Below are experts of layer 5 (counted from 0) of a mixture-of-experts language model. Rows are named router (the router's row for the expert), gate (a neuron's input weights, with its number), up (a neuron's input weights, with its number) and show model dimensions 256-383. Each number is 128 + 32 x the weight over its row's rms, rounded and kept within 0 to 255. Numbers have three digits each.
Before each expert's rows: "comes after" lists some tokens at least twice as common just before its tokens as in all text. This comes from a sample of Wikipedia text that the model never trained on. Tokens count by the router's weight.

# expert 0
comes after: "\n", " ", ") ", "0 ", "1 ", "% "
router:115099073150128082087138138145182082146130127128130148124120128186071116112179213144090108102175203094107121064132120105156108116133088115115108123090163062154145131167097129153136106168132113116091103125096126165135103133180067117139131141099120114100161087096123098111098119098130127149127113122134120113153099073081131130129114094128066071188073089109173127130122118190097173198147
gate17:155117089117089202157119148108155138101118121105088115118085206127149100092081169159129174137116161071150115144101153130153139102151126116186157166163112143150132091099136174050194151155119174121140132124125168135069104078198115166142133152142120111141133091135222131114103094144149087130172116105139137106180134135145103118084093136157130154147158132183127093061176151052161170139086
up17:121115133149145098092159137134160098099067080111126112147101229105133123069148104149160077140107135120089124110125122087141097139108106150117114171152103111104172132120136143120182109149149190104112073163119157181129155060114160136146082129118133151127074169170123089099138082159158164120156107156087134120104092124151086126134167119129122129106137171075130098086140121175103068104153
gate18:117177139180109090159165143117120175141171139149179089125184123106103139153137102189105134072134088123177117084134140138083104152138177177101091117139150062151136102172129163104097166134137114103153093102129090171109119146134121140067067210103158142159187127076089136119143082092163093100105096130115116101188230109130094146129125138110090123125148125118142124092076111145111080061137
up18:119132141157139145107117120184140119106098127133100130125041127152166113154106152081136120178144158125055146157133121072203134108076115046133143142128079192111120159083136111105165120107135117142161211136111117088154137128123134168152135055152112079074031129165138127090120205176104155160140150062122152209088085161118151127142111150110162150120093143124100153160124121099155125168118
gate19:123132116134132144126086096112128098093111103188132153116155172140132128162192088131095167105109155127144138134097147113122129140100098178110134153138125116097156104135091155099144143172140157145135117086109124136177137171157154137074165114056152130106160143159156160137062049078153087129158148175170176090076189094180093189152178165106144073129114146127132083118138079100097105145136
up19:134105093082091105143135156150087118148151131115118115117066129150129098095115140120114117117176052107123100130130131137115135113165141103140155094177115120120076130100165095121121140102105145129120150170172134070143138142136141084194127151150100151113090115082115137174161172160070180181208140147099136136130136158132130065135047092119088132112156143036129151140157125076144122137119
gate20:177117054088135103115144175149122126114090170120127145138127123186091128122182099112135077184091140143122106186140162118101131107127140087197078059110155094170139101138181134161134086047160112112115125140094136131138104172123113102143112075122102177154155083102085150098095097170146085136168112131106116091186142087122108066074189146144099126128116170101122120076147145123168134094074
up20:118128168092121131169169110113144115105186117089141093142144127072172119124122160109097112082147109140098130099144177139174097175161114126085116114151170196092175146142122123169164120124125113187087125140179121147169158037087154147145128137121138157145106164132141112202178153048147119130123157083155137170122128160111127160169112181137040106103127069175110132131132147146150055126156
gate21:153148074124155091126152098125121138154157178157097161155127176101078180079136123135121156117209080114148096144168152136144106158149107178149203093153106108127134152118082140136148173133162106144093120114127104138163106135181193117106107156102099110042157123118202143103099115153176130129112142149188122124180190133170134097125135102101171134142114181100177126133107108131175174057112
up21:134130115096139090124107074180148088128131098144126113073104148116055146151079191158125141172145159113152106110100149177192054177159137147107141137118151133109115114142138112171107191137130121131076106111100105161133113097156168116138142139108115180042129142144143051095074080087174143055143101134114144111136141135140156102171119127120155148135105096149175200154117136099158144136124
gate22:176134168153122137120110115178105113134138126140174163102143080143123122168147165114166147134112108170117088162147168083198097137126173082080142177067134122086145062112138113093117173125133091107105140128138155186125143143132109123194120094127140118154140129127078127122111177126111099163161189137117182111166115158123196121142107176194133161087120176093155133126114141139138127078165
up22:129138147165097121134129179096142116124115172163075105142129093170175164127118152141070123119144177162153122182098095113097105044088169121094174185149085120128168084170129127177116144193110164170178152142108197138168158157095136140142139136123160165065055125118130176090103151095143148128113147151187082071133120236080132097135170186132144116131115115119143169071141096123140080115148
gate23:159155173142166093096120080152128124112097146182146122115116197109093155123134094173073096087111133200122066123135095088099170097165126057127127094164111137137160186119121075141122112113130129104102098149140120212161118158119091061164169115180144143140138171135126120149147110089138123112098116144132128097118122113107114136111174117078157112148134139073123141115096128120077109194155
up23:084129115151164130135107095152118096158165152148108071086192177093094198092132146129137143123094097155095061123123123125102161108149162101149117115110134081193143145137059109115104128185153150116138110067135109167138147142168089079108117107183122143118157173134179131124119112082121110070132134103160099149078103103165118118116140107154130062133145125142146124147144084106106096159112
gate24:152135143165162141109126105133106156115154108196187183152180133097107148196137183138145105150140109164207129092118092132170148141138134116092120145117126102117106165098157151139153093139136119127188135083169091146145106149121067143133140100099149100152160129164120056076127199076148131092161127143066136154107146121154116118128119111147124172208109130104126085133036145140176152124129
up24:154108130186158109099140161134147121133190108168133191090141142137092093107085094135125155146162105158138110106115139099221087143122127112103183107150173134071077170089140137073145110160166111134137121112154101140156132118119084195138113084057134149151120124134130103078159204088171191106165143174065157139169134118127197086089106097158172157181124068116129128126124166118164162138110
gate25:153097138105137100112175116112141097171118107082110126164165107150025185137154091136113162190173084118171154191166100102175156110181133140100148136097094189086052113105129067120083109145139111126074133101115130107182070154121134155125073163108153162190189125159145117131184125134124181134145106112076143130158193081145124131089208132171144113162134160156154025144154101099151117100181
up25:135129121124117143094208144060091137072105190084145202100039119145097083123137189113179102164114158154119172134131128124211142173143074119151103045138116140158075101145091158159116138131123177133103081125102165105158176085154083143113124136157076167162116176161128113104114089156092129157167104132167120121098136094069145101146103125122157110157109136099173147124156163129125102164106
gate26:131154143056171123161118080095090153160146168150143112102151085124142128146119114119166112140047139144152092099057104132125154147120126151148126133115100139157147188177132085084113101101120152053133099140136099178145131091088135099098229092098134100136156113123154168174076103200133129106168112126083100113156137098135124121181133155115160180218121117135098148125133163187108195146131
up26:113113191116156127131151095111143153159114130218125120144132150143155139129074160123132184220093122103174160168105128108162124154113157117147108172201088151125138157180081051128092103165149154111117167119143112109142106094109073107069162156129070144135153140104116119137073197159187111125142075132147156170128159119193133112108139115132167146196083136107111055118141108165149168084152
gate27:139036140125138134097109098123100017075145117114125159154152156124156146119131106129102115093107130108106169063143098096125150156162091211109154170160143112153137137070072129216157140151171109064118136083129120186091154101156065143151130175067125156095096135125088185139165115143180113103108111097098150155100100107107197180106118131161123105064119148079178123145126152148130174165076
up27:172114143202092165111117083100125041098149193084140171133127160152106124156138151103112107118120128117143199079119099154131161149165136124143212088141119135165126121104102130159211095155167150109082186104141122185088164164142110152178235138064163134175085085129067172142158151162106140160123163097095133113111145077074167161118141182174132124067164108072129137147098116158105130151122
gate28:154175153103196071088082078121069091137218095145105103149123125145116123132149078159129127077179066127100162130125110168150159072194106201147155117055095087169111172143134092156082186117105104133078111111147132153118115147180081092107099116147090118094123117128143197200124165127103118088151139081128121136138149133110160141120079166197096131163133137142145106098147125109129140130137
up28:184182117082113119129171099093083088132158068133103134153098144095098092119160111101114104107134104106064163114133121151170141091126095201149160102142149082125129166147098144146111182152105097171128126083102184151122077099174106094136102230127151119109128110176128125181122153138096065071145190119133102110114175079145157110124125116183074164151134131128146155100149120140161141110115
gate29:121092102145135126164077174141115181116134119074144094088174109184155129100089079129100137084125097118116102164097114145057065152147162140112154110132110121091161084144132148123147123119149084163098084136107067085127170114106089105118144041134124129156100184095091053117187115096116099130147119061078134094080041113148073190118123114119112143129154154158080151129075134180118173119100
up29:128113097083094132023202101143105142127070105167148085147130101117166122164178129107163144156166100086156169092167119153153168124133138039118118084135099191099075133146154099103139131116098134074134131089155139183175112178137147113141127160090145148102130053150180197184068136139166167110094125114138128113199169176155163113184121170164111090139129137119138139097170172066105096103155

# expert 6
comes after: ", ", ". ", "and ", "'", "as ", "is "
router:148106101152108059100100183112104130192149073084108085093097143135147128144127136122082132098076144148126131156095127124176115129159113133098175094065144084115211084185115133136140136156137083171100061134124129122146108072127098106166097134179165140136089133072169126114087103152135170174110122101156194172170125092194115076057012120132121139156067110121159127185111071161131139119135
gate17:112142089102105137146126131089078194160138176116178118086104093158134105107111077059141189143100110172200146085088148126125108121191130144105144121119111163101137131107131163149128183091153113154112115108133155135054143111135108069115113205073144163164153127119098140090123200117138122127109151153117105168118168108146143160163167149146077101141145093105127106117099134104140168121133
up17:084144123135125137128123159120117136108092162129109092116103129217148056137143098096177132120092085171133158154139139116158113114156109184089130094092101159143092113142085150157122161133156150155139219121100138101122138137124105088112108189138162151129191179106095109071149158129108080164155133165121123134098091156112148168176160116182147178065129116093108123096096131138116166136159
gate18:164178108076128158147167130119155147142159123104142130087099145193121072176143123079138142134110127215143184167089064125160131098163106170173114148065114149196141082157141158138082138095106150129127095126172190070099145091109116123111112137161169099124137173098125122136201193144068111118182213116134129169196152141130118148126146115136156119146111171157091117053092107144144071118144
up18:101113107083100113118079100066093104128110143096152074058144162102096113121074118094115045090131107188136121061089151127152109114123134177084136100153146132109095114078064129203096173147111109152102087124085109155110105123130076110184160175085155176058171130155142110092135100124126173091148123114090106139100140138102134092076138183148095134092179117131093106161145188069105209149164
gate19:129175097141130146106116094109107120142139117122147172091165122124145179187104169099159139103172113119102144106116146130133098109084148091154090129178087105136120149144129109130115148153101100192138101199141136134115106111155116139172180176094105110168148142115131119129113086121075146151111165140124168175118178130098139125102166113097073222171062211113099177204069181135098121101139
up19:120080104088112170146112160131116056138171100091141113151125170138144137141230079129142095114174161141114130145135116178118148165150213138110195136130217080113149094179128129094081114186160086154125122139125128125198152173075118116137172093142132179193122163179131152180108148090148119093171163136094145088159121109118120166103114134185081128100127089119178159152191136112093103106174
gate20:110115146074115093122103173145131096117120052176133151171133144113107133138175122138185067137202060165175158141130112118132112178178147205126094070144127129153060116108086104123163130108171078144170100076133069146084121155100108159147107112079119157107144082151125090111070127163109116099109152131113139124088140085186079139090099161054171064140143156162116123115087147121116112112079
up20:156130106100090131146097174121113136164099043132149103120143153052072094098131143175147157136154090083143114110110107124125103108124152141057104099118187195130121165089102124137163103142117119133114072130137156122138169154148118217144122031061149146113128113129101096079098121140182116093174161094147158084110138111110122190103161127178143112123082145130137082135119148170110114167142
gate21:030071105104147152065093131122138076112113112158096125115088135134173138097125091192129119119111155104104160132150117144179070126143056150096121105127097117152141116165140105179108134098151127103204085157145159139125113095108119174151105067123198129079184112207172176104067129111181138114136110123153078155172123139124150159090094135162148052068169149127184115068118115166174116114169
up21:160173177150155140122119123113147145175106164106148132095130090141104079117186121145170141122090147144153140175153140151148174167097123152174129066108104069146108168106169122147111138172078050104184134123142111171144120148121119188126146173200096123199087072154169150133181124111011195120128124127134194097151123104145096087158114126144078133140068062094124092115106164126123135138163
gate22:144149134182132135132130152141144147132141185097148126143135154073154156169132062145131158188149139145115149135156084098100111147115082141154072154163121092115108129102107113151057150097144157091108174132104179108168129169102108120099180137150138137138072081191097119115141110148170145152108089147111142076116182131165126118115097117138186117093161101115114098121125168116114132146081
up22:139104142109150102132128122095100138132098143196117098116144107141116165115135155182126137099160121156200109142110087121097153113149103153133143123131090113092114124191137141100091123170089174179094158071143102178112093178124119154169162167135097137077110134083124107197181150056201151136124176159151120138144097114133071143152171128141088150148094095179133105059099121131164153074089
gate23:119145112162126117134122131119159082139158211132149137150120194143149087162142102089067176126124112186179090096114160052151087140149132110125158133201105162073155079113191157125110118137157182183111096126153100120158159113101148156115095121065183141169175112154125120116158156079187133099086127189105154124122133113132123135180164143169138141119128146072133204044103142097121103154097
up23:138124150124093114119085092104160172133126108165126140155093138067141129146128105133096067159130077115201100128241116154111094118078166137142083162148107114144097127198097136179102134192163142178142123137108142167177181113084164088134088169105121175136175157086175173113161125136130140130151122125150099110102140186150161111189115169144165164192090125114158124114132139122082135182118
gate24:154109096089046055198088163130104114119116065151165137116199125112174177120120177133174166068147140083084151149106098096081087172155150155150198119153137111161149112148129139113123158162113145169131087179143117122115147148108195188161170093147108117169140078191112148091107166073116135141138091119126160078102113138153056169179166129203106152115123144147106130142165116099113094131137
up24:162107161123118098189113150148134129080102116189112086099209100074089149118100095123137102069181143115080118148175078149130100160153124155153144109106162150137168116132138184127117129112111149132117136168098109126108127130124087150127122112178158059146137121204105211097077188149132141083104130084125162113104163126117088183125152113216107134125098127176113149134139115095097076145150
gate25:134143115099204157137142079166081113093171123142116091114124153126120127127106126198173109183118162102179154174107074154138129172137129173125106117115146202155151163160137098139126139086116189133172123114071059135140161102104100125080124115159180123163148147106115069145138074167124102154134090148158160142142135109142161169184183110136185064116138124130104102130132154130114164174158
up25:135100120137059121185134121078156124098162126098121140116113117192071092070168095095165152098115075159211136176221070131149145085140119168113133054159132159160153156151141120150105186068109164133144161128089134136083102180139129133108138172109151150163129142148090137119126168111133083119150160136124117105104096191134086166030139167136113084095147125191089071159105098068112122119183
gate26:107100125119085115174090104111074147101163177129113102098207096083110117101115074082081103132146157122109184086084104057093107131124105143125130123139130162194169123129141099172169175142167146177114150147140121145121152115093143106076093162114186106121102194166102114101109117141168128110142152135107085144089128144115107162178121155140114126108110138139110127074149132151104158127186
up26:142142137092158161091168129162129114107076104135134123113110127145134105151156147156145139169207127130117080130167164133166117107070105093163103159100140080121115165099126138101087155098111117112165141199138139144099118131181149125098105101206085123078137110164118131133152106149099114058115103138161113191120129157151115079113145161114090158109139088065159154112169146183129163139121
gate27:062118091153159138140176142134162121142161098055126149129167143109164095124117111078119133147121148110112111101143121075186132125156129139090118124122097114137117141181112152135130141122107162135147149129110161135114102113128133107105138121162104155146142148106123171120182091130151132089076129179108162192113135039107100145126160133174136171132110159105152180148106076166065166163145
up27:147106143149199043127180110110100118148165069152146048125062136106080092125115064136081108084085138130144174103144106158125132105174052203123109182071095145139093137097143146158106114136077130195120140147129132128100126105103101133135114132105140123131132121106085074107239119144145154125157181121125148173113173122118083128080091132161086155125115108113135133160123029169136125111127
gate28:088165139117081137103161195102074118165097164105153110044144138095131175091147121176116129087143111118087200096085098118112163137053159088137151141132113138131131097136083146135063135114106138110156125116081182176139066144170128090083140145082078156148052108114148180142213106135126154130119131128102129120134136125143136076176140148158120115108162100152185161129112170152117139129060
up28:066106134163139133102183145109121101118120129008173105179137084162176108113143125144087136114131157144072085127143084130089136108152186103122150106136125194143171090094192183136100128149134140128152103161145107150141186156102162189122090138124135125169126178121134139101124165198158165094107106148107122136128189120087082109115134127161039162166125218090130117158075130128119058127109
gate29:187157142127150101143116133120120123141110141176108113090200140147063077122157137156141161122138106087088104091081063109166127116169090137114132148189166108066107168122081120141182130131140129081144119097091129158124128088104097124141098135154209123092115133129117146106105119138097184115131100148164109178207102147130103129122159170168129107191094057168110148076140116147089126154156
up29:123174091140133138138178091040130114088130065159084090132127172159149116125171151120167158105147056081148091134098127121095107134084125131129078077108171107153149127139135151081141170205134079159150102104167092129128115153127177154156165200141099123099074130093099110108171093138138096088130077138114084162114079086094098115126127145137140149114151142115127151147136073079137104135111

# expert 4
comes after: "|", ".", "| ", "\n", "==", "="
router:151114149142150127085111089096141106106098079144085106144144125135095100155191116102087150112068169116170091103133098067162061085131164179131120054145143113155127102118125155153132146119141132127082114159140175142102079069135120148135105088132107095122144115079163023069129086089104140208098124147116146175135118096141118093143091118088156125151088131094129113165126180124126114116157
gate17:115164130119114146124117111158143149126186125216162075115113175107125174097133162080174123148155078161087092121147107119130117110235108115147144160095101156110089126089126147155145178128147073118193100070149104151122110155125135199107104126112141094116163063086142103098086162113134180172123067143070140096113167142124087138204118110157139117160179106118167137107091149139144119116087
up17:099159132142156145168150118144118169152099112150154169190129083114135132140139144114149120102127115111140107130167121160141149123138149187131118089120097145172141125077136092120142118143130158168156100087081160121128106134149090124190094117131140107155102069145128138197141132130175086148106141130129125096130132100175158223048073077104176123105157126129170077119132133126066153135116
gate18:046137081109139100107098135159120068083167114130086186081132120068195034086158091133165133132171154135153101100195138087165135144146137166158106116154177073137105158077177093147145127073155176120151088141179110105113090091170146135096108175120152188138146128115101127095095192101144148091117105139128083149114184150164102187135203107126162144105133118124065114182122100125145092148153
up18:118162176168107129060100161111115107159148172088078137116162137138091133157054137131100132099173123150143153151104116148173148123090150113068081186138117124186152169138171105150108129155192152159092139122158172135104153125137119101090200145101150154155162176143135191103197104122150124149146088115140120163131163121144125053107151146095144135122100179149198133172103090133084155110125
gate19:124134102176135117185144110128134135112119169151137118130105157127070127117160141108120094094074180104152141109092186088139115106147101161119108133133154140116174093229114169164110147082100149117102044055179086179110154047123127142125119120094135147138103089107106141096098095113124113126134139146087171131122079150142143120190177129136138064161169060184178117096143121139133119102147
up19:170102101114098099067138127147110086140174098070142144073152107148149123134122121134134165134147148165120104126149076116143142151146124074159144137169126082129052158075106102118092098143181116131159180222102152077100140157188119114118139117108099086132124145134116100133118132138143194102127092106140115163137163131136110194082077117086158169089170187168052115158102108132100141155150
gate20:125112144191111095142174119125176145137130166111135101152114091111176140172142116102118178139133081127153154087117206099106134041110144119142112135082124082162145137088103077106148134153205076156158128130165138157134113132118109181173138174120130109080149065109118128127127145138097163092058131115144222084089157139101130140118122157052145156133117141074170118129172188051083114130112
up20:125157157182079106094119125118134155094133157129163109167112080109136172151151091119120174125108147161166117091147141121116052077129146092142162165096128072175148157089116108112155169153177044147176124121133158171119112165098088157151136185115120116095217113123104128169077173134100142099095165195113174120051166196153129140062167141055127124161111124104141132133138163034104114115108
gate21:097142125068119135152108148126107133132129107094106063112094166066181125148104124129083126118094080178119102136129162096185166138140160149134130179114122108115123123146088112091110147115165142106147146083131150146141116134145140109112110131152117079145109131166152188105145125102095124149120148171183130153155135158168106087201128068099169119163142153031119138184102158084150153136047
up21:154194141085108111147070164155110106116128135113186108113090157094148129143112149182056119162105116161057097135115149130163158086109171164119118129111081131140103149119141096108091154140171161134099135126136106129116114126151157152135060090140115120100177069158170183117173092092095144187075175183165116142163115152132140093200063129060146125151176137109131117155156113097140148123107
gate22:120104161137132081171121096069097122071122154139112136093135179124112176099143074109098081110152147083143108076142173116083120122142153066103149160107124141081164223160148139153059119148132052193140132145149107120111177193121127154180134097120136129124146138094119136111173128121190094123086144102082099153148115170105139155151079139169132151125179120134162124127119155104158126113154
up22:105104204153097147107123076080124136136100082142134176188175120167188122138145148146085169080124187098114135143083119181136101142085174133125168136139181057103115129222119120142133165109081161148093114126086138146092127180127101134180104156111107088229168097131091089042118097110116118101059134220192147144165132140089102127071137175186136088162129187128152111141110124116103128071134
gate23:110176154131105156094100141115093139042138139189197146162230128099189107061118206135113188114131146114129191119103107092121105080121136201173192120156169129165153127107133143182142149115149126108084123169097130067160158144130106091162141095160130088165141148154078103142133202123142129151115161102138108085136100064130170134058079155183082179093118115144089138127149101189090101195172
up23:126202066154093102102109165182143180059105121170169152151186148127120143042115139168132151126078168095112144121118095178131163119144119123105166164153185121141110147071105133122142144177152135145087150152144126086091200163115128131115095107125062133134176137153107128145107168179160131102112124164107070102130124136095108123122052097120088164103119127103070093106136087127075085159141
gate24:089172192210129131115127149080109141136031120112137153083169115134175135171064098082168158124080106122163130166189105074136070163106099143135117122112133177145081115104138138113155141182171129144102135154132156131093122165103105139171164174127109143183135149174130157111105144081139135133076162158127098096149101124127144111095142135138087178126099130176138067087139130153109140176148
up24:112064080096099133176072161159141119146149124124176141144102134125064103100040143076100104110114115120103087101092165113146150101124160129073098140109112153096107168113100063116144072154058176126115082109111131112136162144128150120129107168154138117179123107144143145112105146133132123137114109141127085165091125173137081086126138086149178096057145134049135139170171121108039128162121
gate25:078152114107124108129077137080098126150141113097098104127175116128182131111105064128116133128110137128104150118121138144174183127094126115111075126097065126164115138174152125146119133110161091112176063182111150099129162081164132114162145132095138135110111122151141128135034091122158179160081062095154175126129122143144129084139142104143127082101136066098128160045135121131132129206171
up25:126185101101144176081129196137140117107114156125129139121081108142143094147136086123101089133104200143119096124071175152165116154184164174088028095213147105095107075115139102108151124113125106108116160100132173159156183135152075111031103093138116138127146060105087129141138118100103107141119091124176116191139096134160109152132132163128146111095131107118172142110096142148122114133127
gate26:174128123107125139087178134084198128099124154093114124140108109115125145133082133118109080112155134093162152078136146107109091117083119060110139191141112124123118157109105135134140171106170141125132173132131086139119152117101126098121129106165136124097203081141150111170131113129122167144154142122142119135068142098131110116127148156201085051138108129145096162137138160119137142094155
up26:090144140128079152140137078099169110126036159087135104145166131123091089092220105155106107115155112111140115132158117070115121093138101113117112158116130113145109090138132159099135113125132144125139164112132100168181148128210080112173116153156080158154133151118121167134154115093118144108185125103147156133140164114167067132116160190168116092058142122085152136151075151095097134065090
gate27:162154135089155196069106164169153143126167129173125147133114116143121134154210055119101149114110075142122142100104111156131108065155078084178126110138079159118141143132144199117157155122154189072080078136168167192124173121140144152136140100149176112142059133150135128138117161171185067197164117135092160151210155150157116126159104113117171140117105120168125131175136132094060152139143
up27:132179117137155122117164147089135133155120159143098116123165119131109122048191117110161106119121141126150166125195121121092118136141124063129135122098106187112150151164196169140111145191123106173155156132134188090030159129193091077081062090089112120140140151122109144116064154116134107121127118099159128145138184097094118109158104117178120141086135083156096207159104109137067111136117
gate28:103116138153171128127115171118133103111149112146126124155158152102175103099117098096135071148126113134098130121146083129093090156143121135101138068151208132127131142075182103043142160164071113165128188156118098076157063173151114144107128115079153141115122161115122060093118121117115144112160119172153110131138101161156123103076149112079165097152099113169100122147065178149130170191198
up28:088102177153140189139134112122113107134106140138079142183113110155072120150061160098165154157164176077148146106107131114137180110108127091149141125147145094126139108083120144136126057097136116096112112104138198138163146153106154128066126095107065076143114118141111161156122136132104144170096129092145144088137181081155120082107123123106088152132094091199203197138136122141162176142091
gate29:069134111157089148160112109120132115189122100114104088118155151103074096177169150085161153164119131099087178121160150131165185133117155163141118110139140103155130113156177160076055141179127117116144137179121155122150140164113136126101090132090115097142086112124109094113090052151126089140141112183128133085131098098094118152170144119062176145098196121098176129109064137101118137124161
up29:159161235092177139116162122133120198071152102135137150136098093110207164099106104151094107085143147121160104107103117120071110086131132131147161086105104133125121143089096094178120137115163146103176132069089125204127084111135132111187148115133099131126147137129180131106113140110082104157088122128128142174129129175111153142084140154158101135144085140172090121146148133147136135151140

# expert 1
comes after: "the ", "a ", "of ", "and ", "The ", "to "
router:147135131159103159057142173152089089169100096167098154102067114185090083169151187137100079100120148098091124127120131077085134117167133178096136141111166098146168087144129154138165074143179124136119131147102163139112066109179131148165124110164050105099057082117146095150112176114132130127085105082071151119147150084192125162070151119125119085177103104119158112200124088119111172192123
gate17:149126155147134096126160177081097134112087113148146200173147061133179161162057108169079159119095130125114107126145177149182168085145109124122126149089139130076117110144067095121076151121118118195117143184144134178150142154085073212141071098100162149095155140174150120175133149105173091115102098124185186167184146101117042132107121114127075132104099157143169123146055115132161067111143
up17:168200120159183148111124130158101119120131156098134134138158126124118141116177087122069155143118132100104176171081090145111091146120164183120094111137124155166129150109177159112104104083146128068116116131127176116112087071148167079084208196132150140116122125094159184163103149150111118134147083086107130087144167160127174132154114160081055144139189156042169126106138163113131187109111
gate18:086116125166100108123158159096150119107093125086087132143203080160083170139137132155130107085122112079154171062121120223094133133149160066132165137142113132162126120135100171077111144042120170131174110126062124122133122108171120130130129120082181117134115083142151115185161166119140109165168146080130106104173121111077116149066072149109156113134188106155148104165125113049118177112132
up18:123109124177132127105130189148181164139106088124083131175058135141157124152137202152156118135152150175114147149125119108125150057174138124080135139060105148107077175132130128097097126133166158154168065086141123121131107187132111104093141136147131153156134121191110140141147095135149158103110147147087124089129105139100116105129085112166090131150138208121124118132145075108090151083175
gate19:195114134105055156131163107191074110144148161048114173098085109126159128152160126132079137100134147140138167095127176149142101123232143161198172110132151168152150125087160161118081097167069087126113121140162161128176171132115110134077118150151069123088104151141135161173137123163148185108080135075115093152121142086144066128103169110116121186112125147046144097123127136114129119131109
up19:138108077115085102144152201064141139156093140146121108124134134112204178151101135094179160181100120106103104124087108163100163155162118130118080166081137081108135123103119140133168148095139127138186127150158128162163088107093164194172116087130171127122123104078094158059150126149062097136127150157115200088134157144100160094116112162185068126170131148164089157095062136117066093173143
gate20:161056124120038122136147112102169141123192090122101103187111143096112144164080160112128116102159133120099064164096083118109108131183162150126084179137099094155092088089085161169137059172130128171131070113124121113142122106174156187125216151155136096093117170117132176136142117113101147082127139176099147078136136142126137073142185139129133111113152089136122104110143133099129127109118
up20:155160200117138165122141150119154133128063149106165147102137117158103116093177154131172093154080145171150146187154140150097096126156156114135159141110148182161160130175150123183111152069132117072140146099124117118102132166101122111096078089090129112089083114125098058117154150142167112108193122090128184148115106087141143092125059132118101145162110175138128114111126133163141087099187
gate21:133132142141140129106189144106108109067130133103104128190148145132187202129130083139077113080128135176139118127109117129141124121125133101175140072149148098148158100123127130106099089189075061121158087191144099101164149071098143140121148094124112124187168117109112064127076134162153119067121141098076056188167097149140135085050155096113162063127124093132130107107131063213109165160138
up21:178107109132104099139106138195126169148146133103182136104159124133130144115146156142182108156109126157090171169090159116115170137143126077077150148139149191101138094148148089138142119153115145173092174108118134115132059182118189164128103135115213067103134161101095149054135164089107136099144081121137161127106128125076112137158183144096046085152154131117135167072104153087134137094126
gate22:083145175123144155143151139115117072157166127125107235077178119186136107124110146143131172062102142146110172181127125122121146101076074151148103094128137149135112161085180139080102181086130140134145080145141102124140164102205099169104147154129105137152087064085129111105196175140095147114149080105096062118151118127146135109144104127125137108090150054125122136147175167174055149146125
up22:133106084156094100115085180173148154156093104118205076148088148107119113111163086106089100188123143101137116048123123115151148159188134117077131153122136095174085081147074158176138152112115117139139067124105111159128131198087128107177033117148155146154170179138133152100100090147127129153100182178157200144088170147115115135078135140119147165249127115133120137104080091106188118132119
gate23:133166169145156170050125167168103164154140134163074108107180117112124089095097073121130121124151118195143088150165127117089157122156177121100141155091147182068130151163118156184116097131104100107145153166130132091072192132123129130160123120168189171122093146081121182081109195130093168186078097174144059160150110183119112085133151169085051144051143116139118105180126139137121132102154
up23:140093124156166152079113157060103198119153101128136109118159185098135130090170111179144095135162169140063067085112166133121121157106161165139142173118116136110120114128077079187163150090065109159131174140148104145073171102091106067096158176106211172109114130175177179144178167153165149147099117133139140234161108162117136097127163118131145152085169078100117134108085152104138144101063
gate24:109140184097080100121158122118122111147114054148154148125102094088141092163132112132109070123156150096067123132148130136083178117167053212141119172138093140116089172131118213055124192144062164138156163153130103087099131072162170132129091136158112169101111146092138113162151161114104088122092122112104180138154201091162127130088154143139127125181083134129097194128143143127094114155138
up24:097127082150090120155109137141099116099158116153141128051153123103139129136081204084118119093160143125200139168098200152135121176217137090153158094113151053117120110146081114119138106089090147100156127148096159147116127091089144123135111157047089113140134125122129162095153080078117101140159128170128095117096106140114163127188093143138134119098198128086081168132076132179137147129150
gate25:201119147123146147088204117133105180117111098168091180193083115112105094102185107133120131122173122129081092150095145132162152103118187145127107092131093090137126169177107156062136105127153111156149113051094154151139169104146107132081142161122121142154092048073149100142172125123070128137081125139105103162114132137138175106090171151136111149113105111124038104145110128114151097117170
up25:069119157123157134114087158089108098123111178138151082129114210048172109120119170120114156146129162147158140144136143194149102159134077120123162164128161044129173125130113123142110163079115142117159156124125173132180106146126111147086183090145127077139171145147154125118130114090160118081121151134141179083112161130161097092124122137159134103120176081155084111152163134134088156154182
gate26:219144143139135132103135107182137138115107181183109099155116071120126160099116058147082167137116149118149094113102138185154127152151181116170166118086132174130211174170124120134115177085146084129131137159106108117154092080102223115159114139092101109102146101156107143101046096116068157144112070147177133118140136134221120109097148140159168165132087101120165145128064113099154079152148
up26:130140069083144086098151131119151137135115202118130133154132135157135144116136112162102147144133193110130093136072155126235068143134237096129175115064149112180105150095144122133149105084144131177128092163124137112180096127124174101093073115162133134068066055138135131150106143090102134091102131072109137119170132159105128136100159098133158139136138122082097119077113105143141131130122
gate27:145096138115114180048095111176197145077165157128162118170128134122136152116130121142150183118109131178106103112140126113104136146175134128198133088197100167124154221079145126130144126139151074162159101086118146114176142203112117087126117180093112132113096081108078134111130131116147176127093098081134116074107126103100121125193090143143083170134190109129106123133205127137158175127138
up27:123117107104207130073124149123128156124134142139127067130127155097090122148084091179104156151152154195113114121080091124136100101138160070137152143121091090134074146105172089173118097135132102207184048056137179020148067111166156123098183150085129162154122107133100148101143168191112164211086123086147127136045127163131127158157069113105086153167138123165078101125172149122176188127167
gate28:159167157167160191130094162176191154133065150137154131138125107140141099174137123143101176125130086104130115084140148137108150058140061132156156158159110163105120115100156110131144118111138125080127124092140118132140093145117163147136177132068062159114146136097154161135188151173123139143111127123147139135130141122110171088158108102146122103118118149126196154150098106095151140113168
up28:129169165129101054161118146173181120169131090116134104139148090092107190143084100111166185103124141120172060114118041111148103130069132172070135151156080142163166115114164153128177124125130170096106165121115135157161117180184067194154129183080084177094144104169128099153202106154199142082102133124103094081103103063127129138164090098130078124143133109124087116173112115107127133105049
gate29:099135161154116173097139110100171155120125114198118163126081127132140113090078098070126093069089121132136161082175136171086178103113066111061104153110113082133126126114116167098141148110119118140100085149130080111069121090186206171104138151121178114123088175127113083136121118136128102148156175064149082087147106173110120135117162133165081070144091186132129160081164165106120116138190
up29:083109099067127164086141146118103174107077124144145139101152125115092149144159108076155135123196111062120126121067123180129091168127074100082139113127129105129130144098117148191102114102170132127144098104037156117114079120090084145135132089146134151128152087129134183138123108113128098123090155116141128111199092119068133150074074166183165151160127148117136178156059101153150174094103